config.toml
n_layer = 9
d_model = 192
d_expert = 64
d_shared_expert = 64
activation = "swiglu"
router_score = "softmax"
routed_scale = 4.62
balance_bias = false
groups_per_token = 4
tie_embeddings = false
lr = 0.00369
batch_tokens = 131072
seq_len = 256
train_tokens = 619300000
steps = 4725
Below are experts of layer 5 (counted from 0) of a mixture-of-experts language model. Rows are named router (the router's row for the expert), gate (a neuron's input weights, with its number), up (a neuron's input weights, with its number) and show model dimensions 0-191. Each number is 500 + 25 x the weight over its row's rms, rounded and kept within 0 to 999. Numbers have three digits each.
After each expert's rows: a language model's description of what the expert responds to; "comes after" lists some tokens at least twice as common just before its tokens as in all text. This comes from a sample of Wikipedia text that the model never trained on. Tokens count by the router's weight.

# expert 18
router:479459493478517545524491500532514529466493485509456520527489487510496505488474480506508481496492468486455474527500496494480503491520457527550477502532463477552534458477501498510465526499478515478490472464492529475513548523487503453486489539469498444492538540539475517500469456550474480469514521459524536508467482479517470512480495522522520539487476491481457475540508524512510515473517536484517465494489509477489471532515502527538512521535472525518541531525485522500495511482468490496538523478521471537508472494493536469508456522474500483528503482508492492526502516542477474541
gate1:533492495478531480500509451504485477496536489495510455487466507496450491530502489498461484500538475532512511464509477505454500513456454545513455487527521465500466485493484489457520470452497523527468525477499444521476517502470468518526557479511529446505501519516453506516524491528491540488499453486538519513511496469524472512467526481504507527504464509471451520514534485517509471482471488499516456513481486513491484539525496466509533494507535492555448462493516515476484474487505493468447461486507476524502507520516513478512518465499478494515465508461469476499497486489492485498
up1:537501499507472543487563517518476540534520522502463514526516509533510499462497499494500509525436463546502522485486473482470493514499484499508529509484478521418474480493520486502490483515557508470536489518496522530515517522483489534476486502516494531521485509514512494474466508529502485513526510497513488462490527531526508511510528465489466528466524511455481480445503504533509505521501526502515553440497496496555503493513504449502498544476521506550474524461491503501529495506486483490489541475514466492456512516471535494471513526527464534471499517476507491554537490507525490534
gate2:479468519512524506551446488508494476477509469493471508488473480552474497493499519496489470553500472504463522462530486507480510506499582493528509411514474516556534499493501517473490528487559470486485473534525480501505492477475467534527520546496517487508545498531479481513501499524508484500532500491501510491513510553510500533536550443498486503480485468500499502499454486511528471492481516499507507493518481488520498480481506488509515477521526512530530523493488515551505498487510479473466486495524541498500512513498527538483504505496505523565495531556498492521501551500526465517
up2:526516544494549459479510482471503465463535531502493510508500469501503520542507555464480478535522479507530520512489495518493486469466507483504486454501529503507527516526489463492503506513561474457501491470510473483503488497446482529471517484510485495505474516521503510467462528502528545489490494476519471509489456509501522541467568476537453486482486528494520503490555491516494504493488485481516530534471505521477495473495503494490495527511437483514486463497513542482455527525503504523478528469474471496468525485491507492516498468491567472476473449531533500512545490499498505535
gate3:540482506522463498502482498524505516483500546538462522492471512509496517497469496460499507507495421485496530448507460525531490521541467495492489512484473492497534491517508492557494510508473485480523478491451524496489490477483516509492507524482483498477544505507485511516456450500505534488475471460534545507507449472482511458510525495479477484540534505517488535510532491518481499511502536482496513519499496501491511473506505498512477535507504484507492523566488485512479511519488531509519485495523478548472476531504500454521512495499557522490438565517510468534551466486471455464
up3:464495503501517494467470498484537504501468501477479495468526512492495531533560524454518508527499486490527544507482484480499490472489457476505518498498534478516505504496498577544517511500504465491538472465508486525407470529535471489450538485524550482533506486524510482510436441540519486474510504532524532525501482456488498461512485486508510482495482497509527502507511493486515548513498487496468484492501507511502499499531519482499529507489523433503494486504509497518485501484512506454472460450488488460498524447520510532540496480519501541506506499524505535494500488531491518504
gate4:533500426487496552503489538547495476494462461454527517549487496508475508488481525537500514474478514502530502477520508452469506495514462536519498503498478496529474482532523517501515511509482543514509489455478497536498523495471534519512495472510460479506508512531510514503475509484494519507514507524460458517487474451525473503533493502548486527493481503499495498505533529517498475459547513483523508492495494472544480509493500524508513510517503489528478486565507503499467504491479463475532514547504478521475512436554495441487493497514502465454486523494466512523471507500536535556
up4:456481520528488487465467476437477522515511523504506533480543491497507520526478513469494506547493474487509478498464475512490502515501479471496524456504495512549556489495524482487478558499500455477506527551509473502470488551478497459489503512446439489466524493504500505488507457485525518507476481507487539517501476540460541492507512486472556492480528511503515530514475518477497513476482452538460506546517493502532516533508509473495452504498504532503481482556509491493533510516551476496499488453512479482526480521460509502495487519513529533509480474531482506491507504530482533474
gate5:490475498473458536522509528488505510502532483477461500458521538505547477452500449549500471479493497488459514493493522538531517475514487510514499521503476556497498491489544486473508509494493493527471461509494539483524493512491486493527491497480508496573491487489526479529477519541510517484517521523488520493465454511503514508537492501483467516483477495470506518484470512482519542488490538513540458487531448480451445499517473502503522501494518496505453521520491468457462492499517463504534457501468465423473495497481502469496499519500483496471478494485447446517502502477487499482
up5:504526487498489481546468473485454514518470517497505461485528496506505507588483465518523495521481520519531485545466452513472489500509540512529506528511517482500531485500521491467483496493471531511484471508492506550523518526555471509480503498495510496556500502511472471489513476471501522468472463476497511525513496462501485464500476434518528516456512476529479504529507490508523488511503469509464506492451495517511527468454513496492499474512481538481440519480506497502540508482489488511503533536499517513490492483459479437440518504475451489476492542483533540510518510522506509474
gate6:510532500504499498525477515536523532476483491501497484472468527516494496534505509495524506490495489462512529508492468485519494483526538493537475522491498517566506482516504516480494504480475508494487476533534468530524522545504521474492492505472470449501546523559534510459456507453497484471494501499482481528489472470473488508505475516496506508498522462493501513527505483472538522518533524509504446501421497498442454529496465519500453522531501513532563516501499521491461508494496557532529512495538526491501532515500502486506550496476514495515443513503494557464539486502488500504
up6:539532528513475495493501509523530474473456521486540469519511522465479475488479513485508498442483550501517547538479523493499496486473508496491510499511517472482512529516535528502486483500527464488508560526465503484516497510511504499485483492535509468491482503477511477515490426466490527558550497497472511506466467541495522498500532503507496530441477471485526490488522542489450474470506489488483476519474522537486496510519520510500533492534526493503502539456512523455506492515478520479502476483456485530502538433544504481507504513524501504478538460515539504497489515440513477487
It responds to: Honours tables, French particles. Table pipes starting award, decoration or succession boxes after section headings, plus French particles (des, le, Les) and first names.
comes after: "\n", " \"", "=", " by", " Born", " Party"

# expert 61
router:509454513497495520519493475504470547495471491531490515498515522523495524496454467502502444484499488458478472516500493487482503457522456483533493543558498481524510459461497493530463514514499505497494494494506517442491550535506514479457483547481454465519530523544499526510488487524466483471503502474499507481484490487557509538531541500547480548453492514496444470513526486524529493483525525474516484493482512481501514503499528500538537471478504524548521513489482564495505535507508522496527509526536506501485483474508511459499476473493506500514502476496462481497499535548493490527
gate2:443510522520541492480435487528520505462475510516509531527516531508487506517473494478501477473463518524539508506519491425489508462484524491510511513539523519508501478481499514519473442474524480466513506492543501480488550559474530481492494576502502470479516507486496494531505497503483484509506496482504493526482492476506465515536482477506458494456494547458515505495527508542491503485510499527537495541464524486510507545540512492507467488531469489537499470484505532502484499540479478491542512528510523510519503493559515500494489480509500496462481446531501527494498556512517516532
up2:477500480485481497538497483546495508481500496530519510496456455471469514510447526554514472519538506473517509527481524528480466517505476533509460482551489525508502492533507474548514465490505448472488454508504486464499511496506481501497471496493519525463518467539529523478466481515535513498480474478482499515515481486479457501488499536515511512527539511502502528498516488445554475528514522519460505489440557472458507473467484461474500458511495512464524532534508511499501496476506483518501504534491539473476516511504513505485517484506455508496523487443492544447486518473498503523
gate3:470469490488484520516511563500480518512504488480516486506503496563520530519510482508476510463475549491481502486461504441526497496490500479520511519508499510503562488541487494511495516518467492477482505492451491483481478527497506498444507535497489535508483481459530457506459446479493458468485519463492519472476514537531497520501456511520507523459461501541490470495456498494472482493520514519524525488487491463522468493479520449504513512490504528540503505464445502450461551484512479519524473508534490524506473494507497505460473474490500506471501500496442495498459507519507557481
up3:490489502494483454479491474497469484541498511543497476494507513530521528504499463487485485494552539495470466542508502487552509508524495526482512533514540522457511507490461484530484504520496492496477516484520501535519487522483535516475510469535477496505486509541505509507469505483531510495500466535513488513490480484542469502471512527527508505484523527485520482519451522487587507490464528490472579523518480508498486491517549463505501459506497556517513496504505522505479546492533506469485494491535539498532483458499488470512478481474557472534534476480460504547496488497530504456
gate4:463464533537537516516497490513502517476484475537519495505502485511481552479483529521519513479525440498510497514498519432478518518587507491485502535491513446510531473481505474477493479502492529502509479481501501498487502518497528463534476457537499482501509524510476502501538493491456505446473477516514502500565502492510505520467494511519504476523511475535488483500480502492512487508483475519527462479490500526471476549529474529496510486492511481494509491505518502503459529540508549508529545550541510515500497487467497498555476475445481519531467504557475491516499461507466507464
up4:507505499476482541485498541489470510521548470516490514473439495500490527486461539511485500482473465520504526469493491425496514513539509483481479546497503495520520478483512516474543482473513514498469544479482498532462475502507529487486488494497482498490507493504481542463510504473485483414477521491504492503486487472484513497494510465492494522494505536496497511505496506493478490482469505458531521452471509452456510509501460510513528490520509503493465480495471527453498510545473486501535497519538472487516524535479510492509520505553540495471501488506513516465551480554479583477
gate5:468468511506490525479551473470489495494497529489500545501480470517470476491502554486500473505481474519466481491488528488552538474499491496493492450525490468491537510507510487501475511538504524523482514446455473482467514526465536500491504482497441532540493515522548498498548470526464559522542487426502525463473494497544485487507493498506533508470509486440507525510509511478468476491491516490549495504525516456508487487490535534533504514490525503530502474515476523479513476523487485504489470497492522522512487482520510453497506472530497504491540526479491467457540481479522504526
up5:524501484519496512518515489506476487494464472488511438478504506521512491543477496505471508526540517473499502495521500485514502443480543530510535520497524532558509490500464511486525501481514515491538522492507479464488482482565523495520485510509505533498506525540525482575525465493519534469515478472527506532521495508496492538470558483505486475474529491506504456491464510519509512484535467488495513515484475531463541496479502477490549490479472528530463536501514476512514474482503456436521494517488536493466516531488469463476540544488523518528484524522467526525519489505509552494
gate6:495519494508512516466498519474494491525477500514503560452502529491460519486464479504505525489506522454482449498498470511513505489523500508488487546517519486506489466463521449505451544511516500536466524512553529485504481513506538464481544544481521491538497521483494512509481517513453504515531506510448497477485494479519461492504522522523474495525508564523491496502481536512542510469502501454469493506472482519526491510519469526533500513513483504490509489486495468459502532492541457478488532529519521516496510472545500510519510434532529463509485489486473493489516447556537534516
up6:486491494510483483496502533521521524492540543459517496513509494530476509496572508468516448517513508461474528459492521469488545511495459518529504517507513496489535507494458484462511508537449487538478469448534500487508473465471475489489501461495493511472493471498464529479498501512477492501533479506468511501556498520458503451493474534542511494496510523489514507485510478485537518551502511506534491478514503483529460504509512494506475559535479531503510500522479510509497521518508485493467487510484506483449458535475498522521493546512494467514414510491440509522504491502530513517
gate7:502510505504539478515515485515466496505523469465513500519516479513489500537482547515473473471521531560517465509529490465463515447557515517492530503512534531491521500482508466463445505475498556480547481446512474478516506504463474473498499463483491490539521493492506520542496459525488498540513504540524505502514479480481548529513485523490506503497494487537504433546499477497497508492546510448485456499499499485518495503471440517498531504498502497453508529521505444477496541534489533541493508497477494494507504517505489504483526498500515471540492495537495478525473483531480492533
up7:536488504505509492466467475505478522505503472446521527489556497492527494527524502512497487518533483509492460472500491566473531492528507547497505490467508449499549506525497474433462560476516504509514507460496522492443483460496456485481454487447482493514487539509523514468532515493478502513509492488492532526500477551505501485495510507538495523502529476505496521504498449495499467478495518524504480489535511504462525520498497506502489491487514496470515469517497474449505512476487473491500556505507526463506517470482521533486491487439529494490498517485556504508542517556483540492
It responds to: Election table cells. Pipe cells and numbers in election and sports results tables, plus single vowel pieces like Ang-e-vin and nouns like capacity, idea.
comes after: " ", " the", "|", " a", " P", "P"

# expert 17
router:490460499486564553510493531510493514465479505496469509540513495519503538483441510496486485533484487503495488518489514494462507461519470481526476507530456497499544442503526512517500519502483520491504483486497496474477553512503526516510515547485500463461524549517438526509506505489469475474550522519478551469493501499532504517496509514498499550465509524486460457551523528525487518470533531484541457518474493501502469549536490508541529507532508528484485518502466522477489530504498512538501500500541499506496457496539516471526492497468519478519460504526509499522520515535496494486
gate1:488482483477541527486494504562494524434510476496476498480469525493508511454475525488505514535508478455496530476502492523459503533555463497518440453524492499483533492506488525478503489534491508502471496480523484500533498510514558513490516502522483506488487546539496482555505494497466486517492495486501527461489475544512506525481491561523483486504482532512524470523487507484507450491513537479480457526450505447494495459479509509483509551536497476492495514483523532538429523493533500485519506502505525503472508513510547485537490515470507474470464493506485491534531501498515480490
up1:485508469495514551518508517487493524478492484501492461505524492499500507510492522513531516565522492526500498491472541489523503488467457528498451486512539493495533483524485500544533514544480500493471509543490524505474474471506548512483461488507498508472512503480481484532523495526521466538482487494481508473491460519512504509472433584511502484541479535501498497506479480460465541520502491513480496547490523534495564517503545488512482467540477474471502468557480540539472499531506512479521490522499495507503475535518518503536479515530515546492500515451487484480505526526490490531
gate2:511463472518505533481512566506484506490457497490495493495487449503469507518465514475481470472486467487485492506466502511512544481493506488508539505503504516494508458480470486501496521553496539509476475507491524491507520498471519509507480494477506440499519526480488515491504512478502512506519463475480534499501492575544514509497508521479452488509480536442469528534522514511543459485498513485522492509437481474516485477582488524513509459465536490483485522476477513490495532479543501543484455505536512521467474552485493481484469488514491520511551546476514508485508520474477490482
up2:485523470476491485526546528513474508507514523513479511480464475550473459506491498526505540503404494498501503551467489474499501535491506496486504531526493492533484512496503525532491498485538493503474532540535499503514458521497507491498519485496512468533473511530478501532514477543480508461471492502490492441492498470508509541514493498499515484481493489501495514445445523476505549479512556502518485471502498490483502516481498534519538541483453490489482462513470515480517550503502476495525461532523514474492517508484500498481505503561506441515480555474517479482565505513494518519
gate3:460539506475483554506524546525534508475501488508458485548482456516482489441485488502512484507503501492470516545484500464541499510511494471525501471509505476488506503496530523501503524543457472502499477477533487534501501471496481527506486507511482520480487512483517481486478466507477495511478478526505500473465521461503492499585506508501472506467464530511480501529473523501489519480561535482529498502502533526497450472479503532535517533493554500459488554468524467489511512494543491528481537511508503483448493520539494459522505490485472485506468505530495553510455491480461514507
up3:535479497504497499495463458527504486510506496517461513515495526497528516489530499508448477471520487517467509450498504482456494497481503490523525539484519437505505524450474498481489547453511544530544485460530501492526503529538494475498528474440449463550493496525524495455505501522541527549491456491530490504495481549478522473473533489512493490535513488487480524496437483532540511503473465500499518530533511496492520505510480531507472537477539494491471531481519497472470522487524530502479504531496518506508485472488479472510473478495494502541488498459522465519515530493474493519
gate4:532476425460547472502481441500512500472512490459477513504533483471548525471515546465508504541528518464523473507480529487510514515517459490543476481496490498474538475517485489461504526509496527464501528509516501521501517494491487515481516490471526529460495542469528541465466510488466469502528522461510479520526514539512484491487487528528498510512522520491458506526491512498495469512532528499490535458491504500501482487509490489520495545469541528488491542508521503463481513513483499453474502524510455540510506479475513482495486484530531519456542551490532517522497547544512504482
up4:505494471484566544479433527491495472494498495466516458516530483448517530514468531511518512534537490513522510494470477483479483478474506521515452458494496486515528502528481523494484446482505530472498536486507506438495502495501548509558503461501516506490531509455442472515529495509533481564481498493491497457475507521533490489448457539497485498512474507498497532494522519503490536516531487505522434508450488529528485525496480495507481510509517506498486508513503529525476500492477471500537500488528545495489531510511514507503482504517488507504513495447519506495496493546464488540
gate5:488485527512503514483448471469507513534492554545516501509463491486488476497505445485480532542456511508488519495511439504465507446494471501520497484522471476474564463498524521470497506526488507487513503511494501512503547512512498504550517525524500524453549491532435548516498531491507518468535458476483513521462484511511494475553501481479472507475516500475519523506479509482510457530548501499522458544500502491496490515464489491522508499477496515532525534477509502446480506515484506516510492509509545519504496527548494484525481485532481485528450508502504448517520523515513516470
up5:536460479485540528495475508513500501521463516524531503473467509485537464508483459477503478497478447568529492533521529532456530502487453490488478456492503477506521455448471448528472469428514532499507527517472496485528484461473490466536511486497459484501488516513472504529507504492508505481477481493545500531479462528469463521532518534488485502517480511534511478494463498501512461501507533479507521510482514509488522492495512523470528449495522516477492465521497514507488481525460513522482530491506507508497515413487506532491479490494467484466477501483502469515487512524521502494
gate6:517513494546540487511512481484490506479465469527539483501506499500532509483479495512506524491502465497521512439450506485479508520522514496544448471512488496499465456485532498503506558505491517494501510515490506520486504547488465513458557480509538486495529522563536530513486512514503515483442514490457580501488475479505408532508514497471531502517542467480508533495509501500481486487532501483522505505494535457481428474485493507506490520524508501511506492511524469509487505497514496516467507480497497478500463487497505485490498519504482500509459547513522473467467488510447464488
up6:481483515524453528507479478505504500506518537540515493490494512505487498496511452545439475483483475519498475503445533518487525469515470493490523519493498478519476475516483493550518440503516438490489494510513481486533521451477425521502498544555503500542495487518481505537468517477482503512494533507497491533495525543496501480546504510497486521505496512465489519482546452541505491495488513492498492456493471496531480470475487447496566500509494480461480492419504484469518504540501522525479482496468509508496475498517493506521465499487504487510549526525486493514503465508496520485
It responds to: Numeric table punctuation. Decimal points inside numbers, colons, slashes and dashes in stats tables, infoboxes and footballer career listings, e.g. 2.87, "Apps", 1864–1923.
comes after: " |", " /", ":", ";", "W", " 4"

# expert 50
router:510485481496556531509490505504519505455524505499474546502506475533502524503489476514498467478491508483470506501504527485462540464508462470522476483538484490534549453470540501520477516526493555489493500494492530505481562494503541467490477522483500469494517523534477512501502486510474488476529497437490526478488475509521497525532507551521517530492480512508468474542550518513495534458523558477558488489502520481469453510516516533540529492546521528504489531498470502505470528507469505516535501486519462521513487487499534475499449471468511475522493484533492498499528509539471487501
gate1:498493511523544459535467477529507501495513502463509462532527440509473473514524529496505533513458496517484435527489527519576551478518540478516494525532490491472493473471476506478510465503464495486525508502518446534488525523467540524463512535474467486499505463518509519495503478459477465501497496515519490496506486480493479449500465465439508509468474462484511488537540487495483555495499501516493501502475478478495507510486499537516494487478492492524506569453492521487504522520489507532537501504484494473513496482510511532485456491503514514512445514521476502463494494484535510498
up1:509498469493495463498472486508510484502480518468523504466498504514507470525530463523477496467513536511458473453499477499456482494465461447525521550483493501506511477532466501469519525514454465495510497521473528536543499514504505487498508477465487525514485500517497489520461482435511461470491505562498528526487481515528464473469461526497510505448533488521486504499493497549509491498559516536500514493528534482508547525501469513533516480519466519494511496519520502494446479505479492483508471496488542472507475469463496532480516536549521514466549501508481522529528468531495518521
gate2:495525477499496501473487496503541485492515484510481508471480507549509537493470451480520495502522487508470521509461484526499501498489514445513513542515516524489511485476507560455479488525433525496486489491476507510473502508488537519518516509502479504465492523521503494505481497503462487432510469517511481467493499491508526536530464588477476509518520516510491479510503491547443518516521538484515455491448466479471481483529518547501531506499512507483470485540529483521532512472523518514509467520484529501559489443509511501491527526504533469518516478453473474506525514501525536475
up2:490475509476505526497494492481502512501470548450468495513540520511508489460527481573523490503504502508488472470562508473530458492505490521469508531517485432523455555495509530500527499468484539535487505482505529505520496524495516525501538485494521491506505488497515460522504520469466526550474497497515561507484457509495505464494502492536505496516508470456499512509496514480510494484508456471504498504490471508527478521520499518490509478511493527496516511532531517511519487477475489478526517463497516539474486464494473449485507491500505448526474537526524488601471477510543493498
gate3:513492478558516479497518530490467507498508513451486483510498490543456490510471527506506444508556529520512503490519521493528549519519520537554520476482477477498520482487520494490498507475556501490483495482475532502488500503523541483539550513481486492491517475503507514473489510504486536530479468521483506467479474471538472511489554474526507513494514478503480481509500524535519501485514525536509485461494461513462534522522474490511473544517476496442528521507486509464495502497533497484539471536505517502511488503505510452537459472554513468557482546508448492501487514476467457492
up3:518497562522480493507513474462509495478527486498477501490485479471500511479510478486472529487505465491465486534515486514507492504495485469472493492496493460528559527513514509555490453519507494481505520547509520491532496538504528501492525480463464525533486481476453537490469490437490540533493494522474511539480488524487539502482540482532497510504542495529518532501558504470500475497481513439517487496457519478447433477512502532493454499493463503467470535461466535517511527471472473530498520490496507504468504461533504488465478473492476482500488480519474486506496491526535506501
gate4:490483476536502501458502503489524469514565502462522500509505484473485492484521518515494445410520508497509516479494560495522517514440496472489505507524513447523464536488541498501503438520517500479470492505506478515555478508484500483507456516504496489550502487508499515480489492491490515486528481474511539520496494462524501507500516497514494508488470455491527533524538466479530509473490521484478501465489478435497519537530513509519509481470510483539505569482455501492508481485509467482478536501537468523493485483513515503515502510479462482455547503477499500465497513542492497539
up4:505478487491478495492503505498489527506484507472500531506463488477498511452493481500496496497503497530509521498504504515479486499495565468493525490531459478534489474518483544517541554483477455499521492467478549500446526517498518475528516503500472512520508520528536501498508510482523482513488543490499462494503500506498452458520490536450514523551518501492499510512475517534539524546499492544516499537490538464508539501533510534489535478497502462480495502469546518476493452493519522506457469475536537520499481508557482507485489516511492540482459558453548517531510551519509523505
gate5:493515562504493518446547491483484552508481517513525535525478511484498523469502538489525474493459472510530468527516515517503496513547530499510506465499535469490453531539512491507519502513490492514466506506503545480505493480510517532487459530464506487503506475482469517459455480489515463491517467464496527482509523508488483539525493552519491519517495442520482500502557517505488496478516508511542506461489502518458473495479516535506512455532472523514497507477478489532486526511524503520574481471509470565507490530532527508490500509471512456551467512509510532468500515491480477514
up5:511512488518455507460533512526513498505513523543483483556470453531539545480501477482580478475495513533465483482513537468507512483483500490469516524509484509464493535475494495514532507511502457518495463491580472480462511551467493511511548517472498473515496503504528485510495496526510491490524496507536478527498508477497480507507494533492440497514486496532498479462485512514500500453469537483503490520511496509515471539521479527520485469479494533499526482527548512483541475485536503527496511461507508535472464513529513547540502493434525520498496513496497538493505472499485533508
gate6:520495502520535501458514494511532488499534462516508505506479548497522514474481461494496502457481495493513496500512512505480528447511467477514503471504541483529527535477499515499457481485471522506473504534557506464491507481465491496548521495518519517526506513510505478459501440534520486540487487437482501550526481523485532534503509517515511508511507477501508516505528513460518489511510516449502474515554505489460469533510512526499566459528495478506486480477461491499447529533475495513513525458502483510454481491541527519495501515470478496505469494471494510488526539525425472488
up6:489488520490491511515478528495512502511474444535454464508507477499458482470521508504519463518499506484523513492477504524485444490488534459521483523499446486531537495492468535507478562516489481538503498500495529491500481524525504517515510499524478477516500534537514457511518486488500488468492469496488484526502538479524510483522431503467501484522528519495469454475490560471480470512514513478479523485490506458544549556474543530512548511514508471487503467508501479492542534493475526529520478459462485516506520522492516505530494526468497502460473550488504526491462523500531534496
It responds to: Pronouns and adverb endings. Personal pronouns like he, she, they and him after a comma or and in narrative, plus the -ly ending of adverbs.
comes after: ",", ".", " and", " that", " where", " to"

# expert 6
router:510486499491539539497490529496537522476502478537472515528463490540547526500494483513529483501477471521472479520470487507475521509549472465550514498515483488524520481455539522514491471541477519524518487450482499491509522514485527485485517549486491437507500550512482544478498475528453503511540510493493542527482462468525519509523532529505528542469521528494477516546531488499480503494529520459556466517499506506489522515512494533523558534501502518519531521507457504521484523519497500491493490508506492544508488473484531444510473495513481478518534486536512510530478539526507475484
gate1:535484480539536526530473447495506532458540489492493492508507465506497516485465525488473518478561493493505520466497510519496495476521507509522506500519476482526520494501524494502488508497498460541490481495503496456502565503530542454481498523467455499547486535538479559504512502524474515466527487490519527449506494536516523509490490493515515514495516442538480542525517521440539536500518468484492496511492494531486511490448507531487543479480512501453458504516462509508498524461470520512490466470515503439510501484483507465488480513505489496511499457495505481478473502510465482453
up1:488480472476499546519510439472487441541503494478512505528492491507519487514481508497477504494424445487487523479507485498526547522540490514486500513499545484470491479523466519493467531471456499512515459541534498524489492488486478513500480505475512481504533486498453493492518460494486532494490462464464557534448478468506554515467476505520471486524500476490492514518505494469502490478496529513491521500477479510500542518541512439517460509502535457509462523521481488525501513524482497503465528502509500540503476487503501501477481487521428517522524525500502471514455483499487485533
gate2:514519495513492497507527511510463506507456503500475575507456480521537531496484440508510503511465495525508437513479540510505505543497570460468522454490511493495509482529507528491494497517445505484479506462479522511521548459520521525492535514506524469490513517498494499459516457500526487488498497541509537471503498454506501484552498473507499501477452484539492510563519465457545517499528510500496493508524521525486500533482536549516502501543501513475522501516496470509512478498453494489490499489530524490557526508475514527476498465535490511500515463504475499538517489509505500472
up2:478507543475495520524495506558514425506468471505519466503478461497502439506422524506500495512498479530539503528475526548469485509493517543557517462499476463478483474497509437499479495511517498534510493511479533507512498505518507499473500494519516488507505499471498493512507519469500509475522458512491481509466479524483548491489464484441525497520512485452520512472531554462523512500508509476528438474464475490523515506529485532506523511513505467471470497499502489487505506478525539520481498434480511508472482524533489498506528519472528513528516524490511517475480471520506477484
gate3:513499509455481512468470486467516506485484482483519469472489486511480517536531560503508494481519455509494524505513451503508530520504485536517498480499424497511504482506521483538490479534480513507511484535463511483504487487489493505454462492511499471520481512524464526487466515455451527527509516491554506517478517487519508535525525514497468537476485513464487488507543514486433543499474545521532554471508510509499553491515456518503520506492504504470522492507494538479499483500521496494540554466505511481469484486479518479495494503542422458471536489496527503510498493522483522469
up3:448506502520508519496486502503471501504449523500500516536499566521475498539460516508482512463500503494470479523491491478527533521548512523490486498501562505476484474483477485471535554491514467504512521543459521543541471474495488493504520505522520523530528519483522486511518506487517538470470516480517473524480522522513504516461494489515506498486513526508500450481482511466451514455485462482503514541467530521464501524547462535520485471495566514472452509472494502496474502495513520500506512502486537493434482492535524492497482489492548518483541476482506499505440523490500490474
gate4:485476526518451509470474499522509491507493466537469475511433533534479480458516483485485512518519503538483509534488485488496532523511496453499489504504497468463507483498506467464498446522489521489452527459504494500489524481490499522524522514513461554490513538490510542504480515472459510507535467470512456511506495486486439487506549475519498523530482477531508491536463462497562517497499512459511459473506482530495506538533526535531533505502491491477534499498507529477445515510499476507495470525500478488522512467463505508536532557477495515529521519497487531518509512504501448506
up4:500521509493493501500482482486478528548498462531537589486487461417517528503513468495553530526475447535454489501473491545460493503481522455508522475490521513487457505493458541464506494496477505489520507524501453498510492484459487496511447492502480561534465457484486529509503479521464509489551482476445501492515510488513517503496519504475519497507515484486492492510493524507463477503498486475517539489472495472520535521509545521495520521502472469515523455479473503484508494488492436467490503510522501505538511539523511525474518487489485501498497465504480484506475499508492494497
gate5:498494484514531492487469497517495479508477529520489478517474482526485502457496499447525499540515499492520513525475502473503519493527505485486498484474531461500498530528519536484496455554488540484514468478488482487525526528475487533477498531507491475479494504486468564415471498519550458472473494529537524524511502514502511495505496515495487540514484526536455539514521467528490522477507486490489502486511484474518478539486467516512500501541508500507571521519461500540471513484502490461487529457518476509501545474516504495485456498513508497493519532523483512588519501539462482480
up5:483499514492508504525514583492511460470487550499484511491476521487467469508472464514494472465436510560551524532505495501501510442502501525505523490492493509520505496534481518526492531485477467496458539495498534472470482539505502483484494516532546463497527487516497452499480485534526507455507497493545491503531490480525466527508513518470492515480495503467521493491478504510491513489507531488459480482507496459477524515535545512473514532510494502517440478537524510494485496533473520470491471502509453472419497502490522506492530485484484497460481509514516528467551536492505486511
gate6:506488458528516481500486465516540494469524463480502501517488462509506497503484466553517515520508488500507491494517513503482500502513507494464484486505490512496484498466494545476529444504473523460464489491537514503516544509488537519520484465445534486561466485518508480468544481458475479445530469491493497533472487510491481544487498522465496519497510469550473511512552508509532500541523491487512538472481501523493498524477509515489557557446511492480519504553478474500523491488486510442504484508511531474524476499499514498515481503460499468540506498463439509523472528485508476482
up6:466507526500509500462459530474526521508498501548479464484485476520499503495500481481438513504551530519517482485502514471472512531476505456493501495500508527491522502466463540497463500469530500506514527528485485495496498500535487500497483519505409496511497506505518517483455470476502490492514533512558475464506491441531546496463461535525475496522494503546505490516488495484507470506460525465472488541487486536458507539472505514485505457518530479502522534428526491484455498493492507483542509495490512528508495493476503524496486483472506529514475471497544498473506530527544465523
It responds to: Table numbers, United, all. Small digits in table cells between pipes, "United" before States, "County", and quantifiers like all and each.
comes after: " |", "|", ";", " all", " throughout", " Set"